Weights of a small mixture-of-experts language model, trained from scratch on English Wikipedia: a variant of Muon for the experts.
Below are experts of layer 13 (counted from 0) of a mixture-of-experts language model. Rows are named router (the router's row for the expert) and show model dimensions 0-95. Each number is 500 + 40 x the weight over its row's rms, rounded and kept within 0 to 999. Numbers have three digits each.
After each expert's rows: a language model's description of what the expert responds to; "comes before" lists some tokens at least twice as common just after its tokens as in all text. This comes from a sample of Wikipedia text that the model never trained on. Tokens count by the router's weight.

# expert 23
router:521448489505518479545407463558471507511469538511462447538584505490518532495487445530510506505446558528557548564565479500494544497464451508454420481546475476505452524554458462549486461545543481548549452537515446496467501461410485489418424535451521434507483510474512510498501554502517511415
What it handles: Heading markers ==, ===, paragraph-break newlines, and sentence-final periods that come just before a new section or paragraph.
comes before: "\n", "==", "The", "===", "In", "A"

# expert 22
router:535509475490451510477462442488516502514532522466418504497462559458557467498502454448521395455468441443602464496576571487548494540570530534583501462509531467522492487552489473483509522499531505493527518457494474499507475428490495500468490416466522494500524436532420473537480504479599542517
What it handles: Word-initial verb stems awaiting an ending like -ed or -ing, such as develop, add, appear, includ, serv, consid.
comes before: "ed", "ing", "es", "s", "er", "ers"

# expert 29
router:536512472482496497570540484485547539431555458529507523534478477547443437502470518487492544460463478556508546516521456429527461407563502512504578446536478542493500449555483497465540400503513466556563506518462544529509495468503558476462481550445404501431506504482504432433460498474509481489
What it handles: Commas after clauses and dates, time nouns (year, season, century), month names, and final digits of years, e.g. February 4, 1940,.
comes before: ",", " and", ".", " in", " but", " which"

# expert 5
router:452515539542518468533438503469526568508463477498560495465444458446513465480498543523534520558541500462421552562527473519527580476442509510522541490515513451457485507462467479558531476524536483558431460515478459537547421448504482516516410473501556537466561515597507489515491549467548427513
What it handles: Mid-word syllables of Indian, Bengali, Arabic and Japanese names in credits and election tables, e.g. G|ok|ul, B|h|attacharya, tal|uk|s.
comes before: "i", "a", "h", "ar", "an", "u"

# expert 15
router:461514521493443451525521497479531535451447566505548480532537557530551535519521503581540512540491499544516522399561439509518515522410453466535476583492485530487512485488506465482431477486460558473532436566506537505468523537497522552516535553425449473516555491524468418469457518425463490502
What it handles: Capital letters of country codes and abbreviations in sports results tables and lists, such as C+H+N, E+S+A, GBR, KSA, plus dashes.
comes before: " |", "E", "N", "R", "A", "F"

# expert 3
router:524454457509492504450529517496524456551507544506469509535491512478533485468539498487476439485547499427459572488451513457541589499583503509525594489478397456500540548522430453417529506494574503540467516484520479488414536548526505478492546582524484530519496534523515462498495600474535469484
What it handles: Final pieces and short common nouns in prose, frequent in census demographics: inc+ome, cens+us, vill+age, posit+ive, and house, population, home.
comes before: " of", " to", ",", " in", ".", " from"

# expert 16
router:448591514487572563510537579463472538560495501534486479538534519568420487487444529484496502462529496474458457483522461461466521544430550472437537555503551526500551517512455437483456513531463546493521430405543500531523545483534472476477505540566476529462557496588479523538485491526458493492
What it handles: Pipe separators between numeric cells in statistics, election and sports tables, plus semicolons, ft, and month names in data rows.
comes before: " 0", " 1", " 4", " 3", " 2", " 5"

# expert 27
router:496530534470509526512465563470491455483487465500489431546538525590464558562560554513468462499469474458434519474557517471429563440439438473504517461525496514533507493548517589580540497506451452467528568530500468487484500534466448433475519525471519528501534507513433483438594540477470500517
What it handles: Year prefixes like 197, 198, 199, and en dashes, commas, brackets, periods inside numbers, ranges and measurements, as in 27–32 mm, 1,095.
comes before: "0", "6", "8", "7", "5", "1"

# expert 10
router:506421476461534510519579467477539440539454575529475515518461507447554566517496549460566547466508540482541462493494525486473463524513585518516543443506412536531452482466471475528544537463500467499445485493438473511486480493491561477494539582535502522480531443529558462464448518509442601526
What it handles: Endings and words for politics, law, military and official posts, such as President, Associate Justice, executive, police, government.
comes before: " of", " and", ",", ".", " for", " in"

# expert 14
router:521465538520472448500496463469472504581438466511496478454485455525519466534506563441518427483508575487448439509521561511446458551529539525491500488463517603467439464406571475471535518451450574468488547488494423505505431540515525487472554551467472506516503468457423497523478489528530485519
What it handles: Line-start dashes and newlines in infobox field lists (Recorded:, Genre:, Language:), table pipes, and album, song and released tokens.
comes before: "-", ":", " by", " D", " \"", "s"

# expert 13
router:496559448549524519480516440571490422581528480530510520537504535456512511413482493426530522471507488573492544466418513465501529456534509443510477481548530507474553550450507544478446470542493547504529534523475413513510490489506530548541536519544467426453446459513476409478479420488514543516
What it handles: Forms of be and have right after a subject, such as was, is, has, been, became, as in "was born".
comes before: " a", " been", " also", " not", " an", " the"

# expert 18
router:510439433495523478498570537461531510483461568454478505460507530455555535488486515443503505400499556407549497512551569537468525524557574553563524502486568488450491438475478508470435476529487543442446506551466522485463485477553498546488555532477452507514495531509465518497449485537422484554
What it handles: Sports words like Team, League, Cup, Championship and the ter of quarterfinals, in match reports, standings tables and tournament results.
comes before: " |", "s", ":", " League", " Championship", "ia"

# expert 21
router:456545461518498519520530581601524430474510534512547489488522538536489529486538394558430451509469549556549505560462484512454471548484479460552510487497520495520564526520539515510556445463525482551547511442457479504513494467551514423531494412507503505507499511502444443564489475541573468456
What it handles: Prepositions such as in, on, for, at, during, under, often opening a sentence or phrase, as in In 2003, On July 17.
comes before: " the", " a", " his", "stit", "ce", "ternational"

# expert 1
router:538480510518547487456541449505452546448525413510489544511492483583437509543530521514500506478528519515470475450417504579449446519473544511418417458493492509514464493482615477451527583484543523469499522517526575566557467519528487541515517570530518548493497523533515525429472505522520478530
What it handles: Pronouns and relatives opening a clause after a comma or period, before a verb, such as it, they, which, This.
comes before: " is", " was", " are", " were", " has", " c"

# expert 12
router:505520457433534534545528504546442471487483533500504512570447535516452472482465439531533464472547550604502533501456373513487455523526450525465495486519483517474542546530546465479464474558451483518529473557462516486564507466502548464458573457504532470528552526491501513570505487434524534407
What it handles: The article a and connectives such as with, as, where, when, including, by, opening a new phrase after a comma or verb.
comes before: " the", " a", " f", " l", " p", " b"

# expert 11
router:463463535496547432450448484524440531484553513505503511519593480535465516543516546523529491528489553458443489417424516548455451481454573511461510562497444539441479492465484494425494456462490422512496557472511547465598505462565480557480573511446502526469518477474488524462509520482528532485
What it handles: Bare space tokens before the next word, especially in tables, plus raw bytes of Greek or other non-Latin characters and occasional word endings.
comes before: " |", "order", "ident", "%", "enc", "#"

# expert 6
router:482452457525516453500536468445507525567492514542499567525448497564490569447499491488492572484442508461402500555478499502561457474514540527626505445465480565548491479455484580519506513521514502494444536515522462522492526478521563496496482558566466433541447504485536553533476422530489501504
What it handles: Pieces of personal first names, surnames and place names, such as George, John, Chic+ago, Santa Mon+ica, -son, -ton, -ford, -ville.
comes before: ",", "'s", " B", " (", " H", " and"

# expert 17
router:488568553518480489487538436521469494552545486466526469468552527483470525564526532555411527508429437492521498529472431504527544444533448512630518512536459482547493457464493493557456539448447456478525524554478490572518487489499428561534534528517490495479511573493464577465509501482506470464
What it handles: Number tokens with a leading space in tables, dates and statistics, e.g. born 24 April, Draw: 24, scores and vote counts.
comes before: " |", "–", ".", ",", ";", "%"

# expert 26
router:512510495511501508469460509503496571426495445497506553488525461568432465576480551514514516481504553531503463448463490573456451552440492435363460459469466450525461491448562526424471550466516469472481523497512546546559496474493502527559512542492519535490500541462500542461439536526456471539
What it handles: Single-letter starts of capitalized name words such as M|ain, M|ap, M|emorial, and closing pipes at the ends of table rows.
comes before: "\n", "-", "|", "ilitary", "ouncil", "iss"